Experts of a small language model.
Size: 11 layers, vocabulary 3329, 25.9M parameters.
Experts: 160 experts in each of 9 layers, 32 SwiGLU neurons an expert, 8 picks a token, a sigmoid router, a shared expert of 64 neurons.
Training: a variant of SOAP for the experts, 563M tokens, 8584 steps.
Below are experts of layer 4 (counted from 0) of a mixture-of-experts language model. Rows are named router (the router's row for the expert) and show model dimensions 0-79. Each number is 200 + 40 x the weight over its row's rms, rounded and kept within 0 to 999.
After each expert's rows: a language model's description of what the expert responds to. This comes from a sample of Wikipedia text that the model never trained on.

# expert 39
router,215,160,241,232,159,105,95,239,154,243,227,230,252,205,268,235,254,172,213,191,198,170,216,135,136,214,204,175,174,198,158,203,137,239,311,165,127,186,203,233,211,236,261,206,220,211,154,244,157,201,193,246,185,232,213,279,196,214,213,256,221,198,177,250,215,156,205,265,167,221,255,248,172,193,141,250,179,145,210,145
It responds to: Lone capital or lowercase letters beginning a word or name, like S, T, K, G, H, and initials such as C. in names.

# expert 13
router,159,159,227,229,291,165,229,178,216,186,156,219,267,203,177,208,179,191,161,181,95,191,142,181,180,132,190,172,195,198,175,192,186,247,318,185,202,199,269,195,230,189,219,214,220,206,144,212,199,213,204,150,134,245,141,232,161,226,192,274,189,187,142,184,255,153,204,208,180,216,211,136,208,103,167,210,204,101,172,209
It responds to: Whole numbers in table cells, dates and counts, such as 13 August, 532, 76th Precinct, Top 100.

# expert 47
router,190,220,193,224,218,104,183,197,258,207,161,183,204,222,257,218,272,182,249,158,214,221,161,220,213,208,155,185,161,213,208,251,196,120,219,151,175,212,284,210,196,261,214,132,215,187,201,306,176,185,168,234,196,254,200,262,202,195,222,168,256,248,147,187,215,149,156,211,114,270,214,247,215,195,212,252,194,144,202,146
It responds to: The piece ar inside words, such as re-ar, n-ar-rative, Car-mín, plus out, over, re, North, Road, and Thai-script bytes.

# expert 46
router,152,162,223,166,206,252,192,227,197,197,144,212,213,143,227,259,238,208,262,222,97,201,189,268,164,187,190,192,184,206,165,282,230,110,183,197,166,180,215,219,181,210,195,234,304,222,202,193,208,226,264,210,171,195,183,199,86,212,213,221,182,187,178,249,141,180,234,211,144,219,207,196,120,208,162,225,170,166,209,212
It responds to: Lone letters or short pieces inside names and foreign words, like Leit-r-im, Car-r-abba's, C-o-aching; also Arabic byte pieces.

# expert 32
router,172,184,183,149,237,118,169,259,182,223,165,112,238,242,230,250,215,190,151,299,146,229,174,185,205,169,238,303,166,240,284,234,195,147,204,182,204,198,230,213,209,225,199,167,156,233,199,238,201,230,222,223,175,235,178,221,199,232,164,251,186,197,203,221,255,260,179,164,135,202,173,164,247,137,134,288,210,116,171,319
It responds to: Inner syllables of longer words and names after a first piece, like Sp-ect-rum, Qu-ig-gle, A-ven-ue, cent-er, plus West and South.

# expert 12
router,147,182,199,195,222,166,207,142,278,205,159,168,134,271,134,260,151,237,191,198,208,190,298,243,212,175,198,185,133,262,191,216,291,204,209,141,220,205,229,263,215,192,229,200,268,206,129,254,158,129,280,208,158,231,132,253,163,229,270,250,212,162,279,193,195,181,210,183,208,194,166,186,169,220,214,233,196,153,176,192
It responds to: Single-letter pieces inside words like road-m-ap and Reh-m-et, plus short function words such as a, this, that, no.

# expert 52
router,209,186,249,205,135,221,240,218,154,242,138,198,232,139,150,146,227,273,248,289,193,105,162,224,212,179,181,260,185,249,242,222,194,164,197,211,153,227,185,217,161,164,208,200,219,205,154,233,172,242,131,249,184,161,219,191,196,186,177,190,208,161,225,257,224,197,168,260,200,219,129,276,232,146,111,193,175,160,231,282
It responds to: First piece of a content word after the, was, has its own: ex-ecuted, ec-ological, ob-ject, soc-cer, comp, pre.

# expert 59
router,164,191,175,206,156,209,182,189,276,200,222,222,156,177,164,260,208,179,208,223,205,183,214,140,158,198,211,173,124,135,188,271,210,231,210,247,136,238,276,263,239,223,217,207,189,220,239,215,163,192,130,278,239,272,253,171,195,139,143,183,193,259,232,136,288,278,181,170,193,195,176,213,161,191,141,246,158,182,234,173
It responds to: The last three digits of years after a leading 2 or 1, as in 2-024, 1-96-3, plus line breaks ending table rows.

# expert 26
router,105,202,205,225,165,150,180,276,271,220,154,195,243,250,225,183,243,149,199,218,211,187,175,142,160,169,159,129,192,218,215,229,198,103,167,189,156,193,232,206,229,206,250,223,218,203,167,265,132,221,253,281,164,213,122,194,123,190,128,188,228,182,215,197,233,149,199,211,281,186,213,245,212,205,209,196,162,180,166,163
It responds to: Letter and byte pieces inside non-English or rare names and transliterations, like Kann-ad-asan, Lüh-r, Kw-ara, plus odd encoding bytes.

# expert 48
router,188,193,168,200,201,258,133,269,190,264,165,245,255,209,234,277,204,90,231,166,151,166,189,230,146,159,176,125,253,156,172,218,285,179,198,219,209,185,213,186,235,225,196,233,216,257,139,223,271,201,180,189,153,218,123,173,141,237,164,186,222,256,203,121,240,156,185,216,203,192,191,241,181,205,155,242,174,181,215,228
It responds to: Common first names and the first pieces of names or words, such as John, James, Carol-ina, Tom-maso, Res-ult.

# expert 53
router,190,223,173,204,176,183,193,203,177,225,181,225,222,204,168,269,226,208,258,275,256,210,117,164,193,210,133,115,234,179,141,245,220,246,227,171,100,266,225,218,267,212,226,222,220,255,210,208,262,217,198,150,187,329,197,184,172,160,165,257,199,232,174,197,153,229,189,164,166,218,180,196,151,130,143,239,197,243,209,172
It responds to: Line breaks after section headings like == History == and at the ends of table rows, plus See also and list labels like - Born.

# expert 23
router,129,185,205,210,167,202,205,231,185,224,190,218,194,143,256,212,219,222,214,271,169,218,171,164,62,150,197,161,151,214,166,238,163,221,136,137,198,213,209,195,215,192,157,199,251,214,157,228,171,251,223,213,154,289,250,201,137,109,255,203,214,225,159,194,152,257,206,187,222,212,165,242,184,202,111,230,218,170,188,175
It responds to: Pieces inside unfamiliar, often foreign or compound words and names, such as not-eb-ook, G-eb-ietsreform, Ass-am, lim-est-one, plus National and Arabic bytes.

# expert 54
router,114,164,160,95,163,230,144,225,270,261,210,213,192,161,254,220,127,169,281,216,169,240,189,163,225,234,216,160,173,204,176,242,241,208,252,203,116,156,228,175,162,164,177,218,296,206,255,199,190,224,188,203,125,243,176,116,119,192,209,219,221,227,222,210,179,209,213,181,257,204,196,218,176,126,208,222,155,217,201,199
It responds to: Vowel-ending pieces of Romance, Slavic or Spanish names and words, such as -e, -a, -ana, -ica, de; Sc-ale, Radeč-e.

# expert 63
router,167,166,226,157,195,163,218,222,181,175,253,179,216,188,225,187,260,122,176,252,233,178,189,177,239,178,170,213,231,263,238,253,255,245,160,157,164,179,213,271,202,245,223,215,221,216,176,201,213,161,136,238,206,262,173,202,239,185,270,235,217,253,180,126,218,172,184,253,154,252,184,185,163,171,208,200,203,181,181,180
It responds to: Common given names and title or place pieces like John, Chief, High, County, -burg, -ford, and American, British.

# expert 44
router,175,168,145,241,171,215,208,206,200,204,256,183,184,264,161,223,153,180,230,198,157,188,177,187,203,188,168,225,173,193,268,186,230,117,258,122,144,202,204,176,192,196,214,135,186,169,142,253,152,190,292,202,114,272,211,213,184,177,206,228,228,256,229,189,215,126,195,196,213,215,229,214,157,193,192,208,153,185,191,229
It responds to: Subject pronouns he, she, it, they before a verb, plus the piece le inside words like obso-le-te, un-cle, F-le-et.

# expert 34
router,164,146,226,195,140,231,195,145,150,244,185,220,248,198,159,168,183,206,207,175,222,256,255,133,226,235,132,102,203,165,177,227,172,156,198,156,158,200,178,205,235,273,196,234,233,224,184,199,213,242,208,269,131,213,213,194,199,177,214,230,195,168,197,159,205,182,214,232,207,231,226,210,177,183,199,241,259,85,228,170
It responds to: Capital letters and j/u pieces starting or inside foreign names, especially Chinese and Vietnamese: Tianjin, Beijing, Nguyen, Ch, V, K.

# expert 16
router,165,172,152,260,167,221,134,248,262,202,248,242,212,166,277,174,191,198,181,198,209,235,258,210,195,161,177,257,151,209,179,293,189,183,221,224,190,130,210,185,220,164,237,224,218,238,165,193,173,228,120,216,183,240,137,201,169,252,183,206,185,245,183,174,200,247,144,192,221,243,236,241,256,159,210,153,251,144,195,168
It responds to: Semicolons separating items in tables, results summaries and name lists; also name-ending pieces like -an, -o, -ko, -ico.

# expert 41
router,152,181,239,227,218,226,199,177,206,138,138,163,243,290,230,214,208,151,228,218,164,254,238,232,203,124,183,244,148,216,219,203,229,212,166,186,213,236,293,226,223,273,264,116,228,198,176,254,157,247,205,194,226,222,151,255,172,221,227,208,211,161,166,171,211,222,210,203,185,178,174,143,154,187,134,257,218,213,124,260
It responds to: Ordinal and number words and the st/est/th pieces, such as first, second, one, two, not, only, or, high-est.

# expert 6
router,184,210,205,219,203,179,266,231,149,244,220,197,236,227,147,202,251,163,178,235,174,180,220,227,173,163,156,245,193,207,238,161,215,166,233,199,142,191,256,262,194,150,242,226,197,228,151,240,184,184,108,240,212,222,136,261,159,198,228,243,295,202,162,223,237,222,222,206,166,213,177,155,216,173,235,191,256,181,236,200
It responds to: Short word-final or word-medial pieces completing common words and names, such as -ing, -in, -our; Hous-ing, Wiscons-in, urch-in.

# expert 7
router,219,176,207,285,154,205,237,193,196,214,216,222,199,214,224,270,191,144,181,199,222,201,252,180,176,174,234,209,166,179,220,252,217,115,258,222,134,205,251,250,245,245,217,164,194,184,229,243,170,264,121,236,194,281,167,227,242,112,123,197,230,225,132,216,258,204,169,205,172,193,138,201,262,171,210,216,121,141,187,200
It responds to: Final digits of four-digit years after a leading 1 or 2, as in 2017, 1968, plus time nouns like day, year, film, season.

# expert 5
router,151,148,195,179,180,184,175,161,223,191,190,175,236,242,189,188,175,172,188,151,129,142,199,227,197,191,130,261,240,201,217,208,223,143,185,188,99,191,151,256,140,161,162,148,234,220,192,194,157,273,246,194,126,193,221,228,181,177,289,240,204,234,217,168,220,186,89,232,162,179,193,275,191,218,190,183,216,169,169,283
It responds to: Short opening fragments of words split into pieces, like f, p, c, h, dis, ac, such as h-ip-hop, c-hemistry, backl-ash.

# expert 21
router,185,180,190,210,135,228,181,243,211,223,200,167,276,132,204,225,209,207,218,207,162,176,218,195,186,153,169,166,177,212,179,152,206,217,218,150,175,96,178,182,193,205,177,204,215,168,217,204,234,246,184,225,221,250,188,172,199,222,211,237,233,254,181,104,211,163,143,217,243,243,147,173,196,223,152,241,219,205,256,247
It responds to: Prepositions and conjunctions right after verbs or participles in running prose, such as to, and, for, by, with, from.

# expert 4
router,178,154,300,128,178,195,228,249,227,221,197,142,203,222,214,240,164,190,264,303,186,246,191,226,202,159,192,183,232,141,204,239,203,156,187,168,178,223,260,222,162,191,257,206,242,219,163,187,250,232,187,187,164,269,129,153,226,211,194,177,161,167,143,189,247,191,198,238,154,246,114,141,202,158,182,203,208,197,178,299
It responds to: Middle or final word pieces after an opening consonant piece, such as b-ott-om, Lim-er-ick, s-ort; also comparatives like most, more, less.

# expert 30
router,194,172,205,132,195,101,165,176,173,211,169,134,257,246,212,184,162,202,185,215,216,177,145,223,212,199,207,194,221,176,256,218,212,211,285,228,216,230,198,279,182,231,236,145,199,243,230,294,220,204,202,230,212,197,134,230,180,185,188,205,224,180,243,198,229,213,165,170,165,197,122,217,285,155,177,241,142,195,191,213
It responds to: Abstract-noun endings on English words, such as -ion, -ment, -ure, -ity, -ency; also words like work, series, film.

# expert 51
router,202,149,172,212,268,87,176,260,207,254,152,174,218,245,248,196,242,163,266,183,198,147,219,139,138,177,204,232,253,220,139,160,219,174,305,243,144,193,185,210,169,198,183,217,262,219,179,162,291,225,199,233,197,192,160,189,264,162,147,221,254,151,128,133,191,175,175,143,191,228,165,225,205,179,157,197,233,169,178,214
It responds to: Periods ending sentences, often fused with word endings (ed., ing., s.), paragraph breaks before headings, and words like length, density.

# expert 40
router,113,205,224,188,203,215,195,196,225,277,251,189,233,221,144,205,219,218,218,306,184,210,192,162,157,240,178,252,156,264,180,230,190,201,134,86,151,218,168,250,225,191,235,123,203,174,176,271,121,139,218,216,158,208,240,284,153,189,140,224,228,232,200,163,198,137,143,210,195,210,208,216,178,203,189,232,217,131,184,184
It responds to: Single capitals beginning abbreviations, codes and list items: 9A4, JPL, R&B, Napoleon I, A at the start of a list line.

# expert 15
router,184,200,191,159,190,230,214,203,202,190,220,149,174,148,274,232,200,161,234,323,220,208,176,164,181,204,184,240,192,289,198,222,169,196,149,162,173,157,190,306,243,193,158,225,209,218,224,174,176,256,187,232,199,239,185,217,207,141,303,193,179,193,177,234,213,166,138,245,109,256,182,163,168,170,221,204,223,216,219,249
It responds to: Nationality adjectives and country or place names (American, British, United States, London), and nationality suffixes (-ish, -ian), often in infobox lists like Died:, Area.

# expert 33
router,170,210,200,257,217,159,173,198,225,228,162,194,278,177,202,185,163,167,186,233,117,175,135,206,152,128,154,165,168,272,139,214,203,227,257,148,171,204,196,182,203,224,183,197,192,180,188,208,196,222,147,185,151,247,139,227,210,188,210,303,258,200,114,166,238,210,208,194,154,130,186,189,164,218,149,208,180,167,163,148
It responds to: Digit tokens in years, coordinates, counts and scores, especially two-digit pieces like 88, 54, 13 in tables and lists.

# expert 43
router,121,169,205,169,212,227,201,254,200,191,192,220,131,225,191,171,100,180,234,217,201,203,324,156,177,221,177,165,159,191,157,193,189,214,213,152,199,212,220,210,226,160,242,141,290,192,181,264,215,190,240,241,123,205,219,168,172,222,209,241,196,243,154,259,195,136,166,196,207,280,165,215,224,121,164,287,247,197,190,197
It responds to: First digit of years and numbers, especially 1 and 2, in ranges and tables, as in 1999–2005, (1866, Set 1.

# expert 3
router,179,183,250,232,211,189,184,211,163,254,144,192,203,251,156,219,196,140,169,105,142,243,205,145,180,168,169,240,150,158,234,222,191,179,145,220,131,187,193,217,242,234,229,170,318,201,161,202,247,176,187,219,177,219,222,233,181,227,248,225,241,261,236,124,268,149,203,170,202,204,153,241,243,209,100,183,250,141,124,188
It responds to: First pieces of split words, often Latinate verb stems like dec, res, ass, end, vent, plus some short function words (for, to, not).

# expert 36
router,142,165,229,238,220,211,153,147,182,177,217,203,269,251,171,248,242,165,263,261,158,188,234,181,133,201,175,161,233,166,175,250,181,208,273,135,218,199,242,167,235,309,204,173,212,246,215,249,171,166,266,251,258,249,175,216,203,172,229,218,209,203,213,118,276,239,210,229,157,164,129,195,267,196,221,224,229,134,166,187
It responds to: Single capital letters starting names, headings or abbreviations, often after a line break or Mc, such as F-leet, B-oardman, GK.

# expert 57
router,201,165,187,174,203,203,157,203,250,217,211,230,190,196,176,215,121,197,126,194,158,235,240,246,165,172,167,226,190,203,209,205,267,221,256,196,133,200,255,325,160,212,229,179,238,220,218,194,249,172,192,248,141,193,124,189,136,250,153,265,176,142,221,198,218,137,184,238,134,188,194,170,210,209,157,247,206,109,161,246
It responds to: Pipes, digits and header rows in numeric sports or election tables, plus list words like episodes, Stats, results.

# expert 58
router,167,153,253,260,256,175,252,227,199,276,166,197,233,263,237,230,167,106,217,237,170,139,249,256,195,149,161,215,243,166,191,221,193,189,200,154,141,171,192,148,220,232,178,214,216,201,151,240,158,199,250,222,183,203,205,264,181,207,216,229,242,194,202,122,212,210,160,191,125,231,223,231,194,216,191,216,96,192,171,187
It responds to: Word-final suffixes -er, -s, -ers completing nouns, often in music text: sing-er, offic-er, month-s, manag-ers, Schust-er.

# expert 27
router,166,187,236,243,156,183,202,208,181,265,233,120,174,199,194,246,236,162,220,233,133,168,134,173,198,175,153,212,146,162,198,140,86,210,163,183,138,202,222,147,237,240,203,120,226,216,184,253,122,140,167,258,184,211,287,259,217,147,127,200,226,212,125,136,197,203,174,272,211,200,194,207,210,217,101,234,132,194,164,153
It responds to: First capitalized pieces of proper names and titles, like Al, Ar, New, Mar, Con, Rober-, starting personal and place names.

# expert 17
router,212,189,214,239,216,209,124,222,158,252,182,196,225,180,194,193,114,177,163,203,178,219,309,170,185,98,159,184,195,229,193,178,264,221,159,151,184,210,225,255,178,302,170,164,211,157,240,177,199,247,208,195,218,216,191,159,178,125,237,289,219,199,197,189,261,152,183,193,191,213,148,242,280,129,199,271,252,188,185,244
It responds to: Modifiers after the, such as same, following, several, small, plus the end piece of a compound, such as school-te-acher, mid-way, r-ailway.

# expert 60
router,90,199,190,189,162,85,209,245,246,318,175,162,233,179,161,244,151,142,192,189,203,229,216,248,175,176,147,173,257,128,186,205,222,248,231,237,193,218,173,217,208,184,181,282,180,194,206,201,232,201,195,229,239,201,220,228,180,133,162,195,234,178,128,226,231,73,222,243,197,205,239,164,161,215,125,234,241,200,223,200
It responds to: Words like like, unlike, near, among, across, plus endings such as -es, -ay, -ly, often mid-sentence.

# expert 2
router,127,201,202,238,239,195,202,168,246,201,224,152,274,234,175,233,178,219,149,172,164,179,140,211,208,159,190,199,193,264,137,197,150,186,242,152,211,233,213,261,229,180,215,201,218,197,142,202,138,256,204,204,80,201,139,239,124,240,224,265,208,143,176,193,271,132,142,214,167,172,186,149,191,174,202,234,272,105,224,219
It responds to: Number pieces in tables, dates, scores and coordinates, such as 16, 000 after a decimal point, or the 00 in 15:00.

# expert 24
router,96,138,192,186,217,170,128,182,241,186,270,241,247,200,226,231,229,178,242,276,127,124,284,154,207,104,193,165,170,214,135,276,224,192,170,244,164,226,178,208,192,226,136,184,288,257,168,226,234,186,200,210,167,202,249,213,163,134,205,213,186,252,236,174,237,214,202,165,215,285,165,209,204,194,180,207,271,201,156,244
It responds to: Colons and dashes in list and infobox entries, closing parentheses, and the letter a inside names like Mal-a, Is-a-ac, Nor-a.

# expert 18
router,207,178,236,193,142,161,233,210,263,191,151,182,212,154,198,203,243,179,211,173,204,144,240,208,171,223,222,185,197,278,159,220,186,214,224,135,150,135,181,138,222,279,239,197,272,189,211,161,215,208,160,257,106,251,210,200,165,217,191,264,260,269,216,144,191,175,189,227,202,281,223,140,170,164,194,258,175,216,229,257
It responds to: Prepositions after verbs or nouns in prose, such as in, of, to, for, with, at the, between.

# expert 9
router,193,172,259,168,155,122,232,174,226,182,175,99,167,227,228,158,237,166,225,230,194,240,201,221,193,124,190,212,202,275,252,225,178,203,130,148,207,217,234,225,241,209,152,178,214,186,192,253,169,223,189,185,154,175,211,209,253,167,184,168,227,197,134,152,266,156,195,194,142,280,162,217,234,211,198,203,235,185,115,247
It responds to: Mid-word suffix pieces completing adjectives and nouns, such as -ical, -ary, -ious, -ering, -er in center, plus possessive 's.

# expert 56
router,155,193,231,250,225,218,197,185,181,202,236,85,154,127,196,232,225,212,168,271,160,192,116,214,161,237,169,203,244,231,175,247,197,220,196,157,216,121,166,168,233,227,202,156,312,204,158,225,134,256,270,270,203,247,239,283,226,203,243,242,267,213,172,144,213,185,147,253,111,207,189,124,137,207,216,273,141,166,188,238
It responds to: The word of, often with a following capital, in titles and institution names such as Court of M-ilitary, University of, plus heading markers.

# expert 49
router,243,161,286,245,206,205,247,213,239,142,185,129,193,282,229,218,278,36,125,178,181,261,153,198,150,158,197,176,217,176,216,184,228,163,202,180,151,238,256,236,211,240,168,169,236,203,207,280,226,199,197,244,154,212,204,171,171,219,208,265,223,215,198,114,210,239,230,212,222,161,145,257,217,191,179,219,282,186,170,212
It responds to: Sports words and word pieces in match reports and standings, such as club, team, football, Motorsport, coaching staff, tournament.

# expert 8
router,203,187,222,239,228,166,167,210,209,287,218,195,168,174,188,237,165,180,201,200,184,161,201,163,119,191,218,136,206,200,158,177,214,216,208,162,116,179,209,232,267,238,249,160,272,215,212,275,231,262,244,181,125,215,215,85,233,169,150,260,227,288,102,161,201,217,178,242,251,255,167,219,247,153,145,195,190,187,182,215
It responds to: Middle and ending pieces of proper names and capitalised words, e.g. -son, -att in Battalion, -raft in NFL draft, -areer in Career.

# expert 20
router,167,171,219,211,250,207,184,210,296,141,209,99,220,146,223,202,289,164,228,177,169,229,149,232,150,163,176,143,210,193,186,219,231,212,242,154,172,138,202,188,189,226,222,177,263,167,232,219,163,189,156,182,105,211,252,205,226,232,227,237,214,249,218,190,198,222,140,242,195,204,245,116,257,198,204,302,183,135,210,195
It responds to: Prepositions and commas that join phrases in running text, especially of, in, from, at, by, as in School of Medicine, owned by.

# expert 31
router,159,145,179,156,258,226,200,187,225,307,224,280,200,216,243,176,144,210,213,236,104,170,241,201,188,171,208,260,224,240,159,232,172,235,209,197,142,195,248,146,140,203,164,235,220,134,194,214,145,215,163,227,108,184,230,245,162,247,237,165,180,188,186,233,154,213,154,185,197,289,225,225,226,178,214,188,239,156,121,212
It responds to: Short vowel or m-syllable pieces inside names and rare words, such as typh-o-id, im-am, shr-im-p, D-im-itri.

# expert 14
router,195,147,215,194,246,155,112,136,259,207,186,211,212,233,219,245,171,182,246,310,175,189,170,147,167,209,226,223,204,182,210,207,253,143,255,174,201,137,204,184,152,239,168,163,239,165,231,205,208,190,183,183,223,276,156,209,250,185,167,257,203,250,181,177,215,186,205,263,152,218,181,254,144,196,104,240,296,148,174,242
It responds to: Vowel-led second pieces of words right after a first letter like C, f, a, such as f-ame, c-able, a-ch-ieve.

# expert 45
router,187,123,216,189,256,236,211,239,251,218,117,232,184,203,189,164,176,180,194,225,141,174,214,270,186,153,173,203,245,268,276,238,223,198,211,177,110,98,199,243,157,240,241,210,210,177,210,210,159,285,244,190,161,275,211,199,189,206,185,173,179,281,204,243,220,190,136,247,179,211,122,202,200,160,144,227,210,103,205,313
It responds to: Pipe cell separators and table markup in Wikipedia tables, mostly after names or numbers in score and results tables, plus = heading marks.

# expert 62
router,214,161,234,184,155,134,157,197,167,172,203,169,110,286,104,232,151,180,211,183,203,142,233,187,179,172,176,257,175,240,203,254,232,244,279,124,113,200,247,184,172,198,186,190,235,152,158,179,178,162,205,207,204,254,212,227,167,112,163,203,158,205,143,228,248,217,161,168,197,269,255,193,245,170,173,250,217,182,230,207
It responds to: First pieces of common words, often prefixes or consonant starts like con, inter, ex, s, pr, as in Sup-re-me, g-ro-cer.

# expert 35
router,149,163,208,221,239,195,201,198,196,257,162,182,198,230,225,219,224,175,261,258,164,119,187,219,217,125,225,159,216,180,239,222,142,206,267,197,169,198,202,221,174,236,239,141,231,266,218,322,157,191,196,261,222,210,211,169,147,208,261,247,229,278,211,227,198,223,208,202,117,171,145,221,254,167,180,209,235,159,208,309
It responds to: Final suffix pieces that complete a word, such as Stud-ent, consum-er, div-or-ce, passeng-er, plus the word career and closing quotes.

# expert 0
router,197,174,231,247,179,197,225,182,165,201,148,129,196,243,206,252,241,161,202,233,146,270,227,214,146,167,173,208,150,269,175,201,211,142,157,197,217,173,236,235,197,207,198,242,248,219,196,231,134,271,159,195,143,238,189,247,229,212,276,247,240,179,163,170,178,159,189,186,133,245,157,252,163,125,180,203,194,198,231,173
It responds to: Articles, possessives and quantifiers opening a noun phrase in running prose, such as the, a, his, its, several.

# expert 19
router,156,129,182,231,184,171,198,245,223,181,216,103,259,175,226,267,198,186,258,177,172,207,217,190,219,142,139,194,212,141,172,172,189,230,280,211,166,190,259,176,138,237,177,148,222,190,147,202,104,171,247,211,172,156,177,198,218,214,240,181,247,157,216,204,244,201,142,214,185,192,198,204,202,203,165,202,271,180,229,145
It responds to: Commas, closing parentheses with comma, and following is, was, as, are mid-sentence, as in Grivas, antiheroes, it is often.

# expert 42
router,180,193,174,224,112,220,134,236,250,200,194,250,205,170,195,233,215,119,244,202,197,117,199,167,138,165,115,157,161,211,281,225,295,225,268,180,96,154,242,206,202,158,129,296,190,235,169,279,191,154,186,229,150,208,164,205,209,139,203,261,209,200,145,157,176,240,213,224,271,179,243,191,231,179,199,201,183,208,255,143
It responds to: Middle or final syllables of personal and place names such as Rob-in-son, Charlest-on, Afgh-an-istan, plus given names like David, Richard.

# expert 10
router,191,212,302,165,225,258,185,295,279,153,192,218,200,211,141,264,206,199,171,219,195,188,240,281,174,201,148,191,174,184,215,245,176,157,194,165,201,173,175,236,217,178,275,120,208,223,194,204,164,233,193,263,168,227,210,220,118,173,263,184,213,267,113,193,184,145,163,217,135,213,190,125,202,154,137,178,253,157,229,175
It responds to: First pieces of longer words, often Latin prefixes after a space: con, re, def, app, int, ext, as in def-eat, rep-utation.

# expert 55
router,213,147,243,202,232,188,117,180,224,197,246,113,267,217,191,270,246,153,244,260,157,202,169,238,119,171,195,215,229,213,230,195,210,185,183,176,181,240,164,218,104,161,145,173,194,305,155,227,145,227,262,206,205,210,193,119,248,174,196,227,190,191,211,152,235,224,119,193,146,247,185,264,119,217,244,204,164,119,203,218
It responds to: Word stems needing a suffix like -al, -ation, -ity, such as municip, curr-ency, Cap-ital, Pol-ic-y, Form-ation.

# expert 37
router,180,164,217,154,207,192,153,211,165,166,282,152,186,195,164,213,182,240,94,243,203,162,188,231,220,173,125,166,194,187,234,173,229,192,266,159,240,229,230,242,195,218,202,159,244,240,162,237,163,153,218,179,223,187,171,205,244,199,168,215,233,160,144,151,240,231,150,218,211,199,139,142,210,150,190,273,222,170,218,248
It responds to: Verbs and verb-completing pieces after to, was, re, such as sol-ve, found, used, held, cons-isted.

# expert 61
router,125,194,303,243,187,94,206,210,202,263,232,202,310,238,173,233,209,186,223,196,160,116,156,185,155,158,214,242,188,221,169,232,192,259,214,117,195,198,210,246,134,248,246,210,223,186,150,167,145,169,201,270,245,194,176,180,167,200,188,200,167,199,242,197,197,204,173,223,220,245,237,215,162,161,240,278,210,177,135,246
It responds to: Single consonant pieces like c, g, t, b inside words or after in/to, plus comma-space in lists, as show-c-ased, m-ig-rants.

# expert 29
router,193,201,230,258,147,175,207,254,233,158,171,194,237,186,129,244,238,109,219,201,158,216,236,223,142,181,90,201,194,299,112,265,201,166,170,239,204,204,164,256,239,226,180,153,260,208,205,244,151,235,172,200,137,197,214,184,188,183,261,264,250,189,159,177,178,202,162,179,163,235,172,248,127,135,174,194,222,219,250,191
It responds to: Articles and determiners that start a noun phrase, such as the, a, an, The, his, its, 's, often after a preposition.

# expert 50
router,206,188,275,251,273,228,256,208,138,243,144,169,168,253,184,195,196,196,249,267,174,227,128,223,245,215,184,206,134,231,220,217,210,223,163,140,135,146,254,167,194,208,105,199,267,184,186,198,257,175,198,257,213,214,246,168,114,219,183,238,177,250,196,187,180,240,214,195,240,172,158,241,199,240,180,230,253,171,166,161
It responds to: First tokens of lines, headings and table cells in sports and list pages, like Pos, Club, S-emifinals, list letters and score digits.

# expert 38
router,188,209,227,135,175,186,110,181,180,229,203,170,232,254,192,177,159,198,205,166,209,177,192,138,157,203,197,198,205,263,179,137,172,161,225,135,148,172,192,207,193,261,171,209,270,213,188,160,182,268,200,202,170,202,174,213,171,218,229,202,196,236,160,159,219,150,118,179,198,190,188,200,222,172,190,226,148,133,239,195
It responds to: Single word-opening letters, mostly capitals like P, C, V, D, W, starting words in tables and infoboxes, e.g. C-andidate, P-osition.

# expert 11
router,153,231,236,219,191,217,144,237,143,206,185,171,125,260,193,186,291,168,211,167,162,241,157,204,140,174,206,256,231,258,268,212,246,194,166,193,180,215,212,236,188,231,243,230,200,260,234,218,191,208,215,238,206,178,229,230,122,206,201,227,201,174,212,182,208,229,139,197,179,225,208,228,233,193,183,261,129,144,158,123
It responds to: Mainly well in the phrase as well as, plus middle pieces of foreign names and rare words such as K-ual-a, S-amb-herao, partic-ulates.

# expert 1
router,185,154,215,245,183,130,95,224,163,253,296,257,223,221,149,296,227,93,157,178,171,158,162,207,194,166,203,200,124,222,184,185,148,198,240,176,181,208,212,194,268,240,204,174,211,264,199,214,137,240,173,264,144,236,181,252,135,161,208,249,221,208,205,199,205,109,176,247,201,277,209,223,209,179,127,225,237,111,146,156
It responds to: Capital letter or short capitalized piece opening a proper name or word, such as F in Chicago Fire, Eng, Ar, Mar.

# expert 28
router,129,173,211,240,208,180,141,279,244,219,263,149,241,167,254,173,257,179,249,185,138,283,241,200,213,76,148,184,184,152,145,266,215,296,270,229,166,129,218,208,224,165,214,221,260,210,177,208,227,163,216,211,151,227,217,180,201,178,267,163,219,221,241,186,249,204,98,192,175,230,192,201,223,193,186,210,251,163,190,143
It responds to: Commas, hyphens, colons and semicolons, especially after infobox labels like Profession: or in compounds like government-funded, scores 1 - 2.

# expert 22
router,188,179,259,231,198,171,203,226,203,260,237,176,152,251,268,176,226,233,186,137,204,212,225,161,212,126,183,227,143,167,175,159,206,222,242,190,194,220,233,219,222,193,185,147,255,227,200,284,202,235,179,229,206,258,257,218,152,214,176,169,217,227,178,220,268,213,108,181,234,176,165,279,227,180,129,176,136,154,183,203
It responds to: Field and heading words in film, album and infobox text: Title, Position, Release, film, album, Best, Award, opening quote marks.

# expert 25
router,181,194,232,319,142,196,159,181,201,229,255,138,197,246,224,199,166,163,210,174,177,146,153,231,120,182,106,140,161,259,188,169,167,173,217,175,214,154,195,150,254,324,172,186,289,218,191,236,222,187,220,229,215,196,266,245,224,147,148,200,203,229,174,120,241,137,178,213,165,174,246,227,193,214,137,190,153,206,221,170
It responds to: Tokens with w, such as W, aw, ew, over, and clause openers like when, until, after, before, where.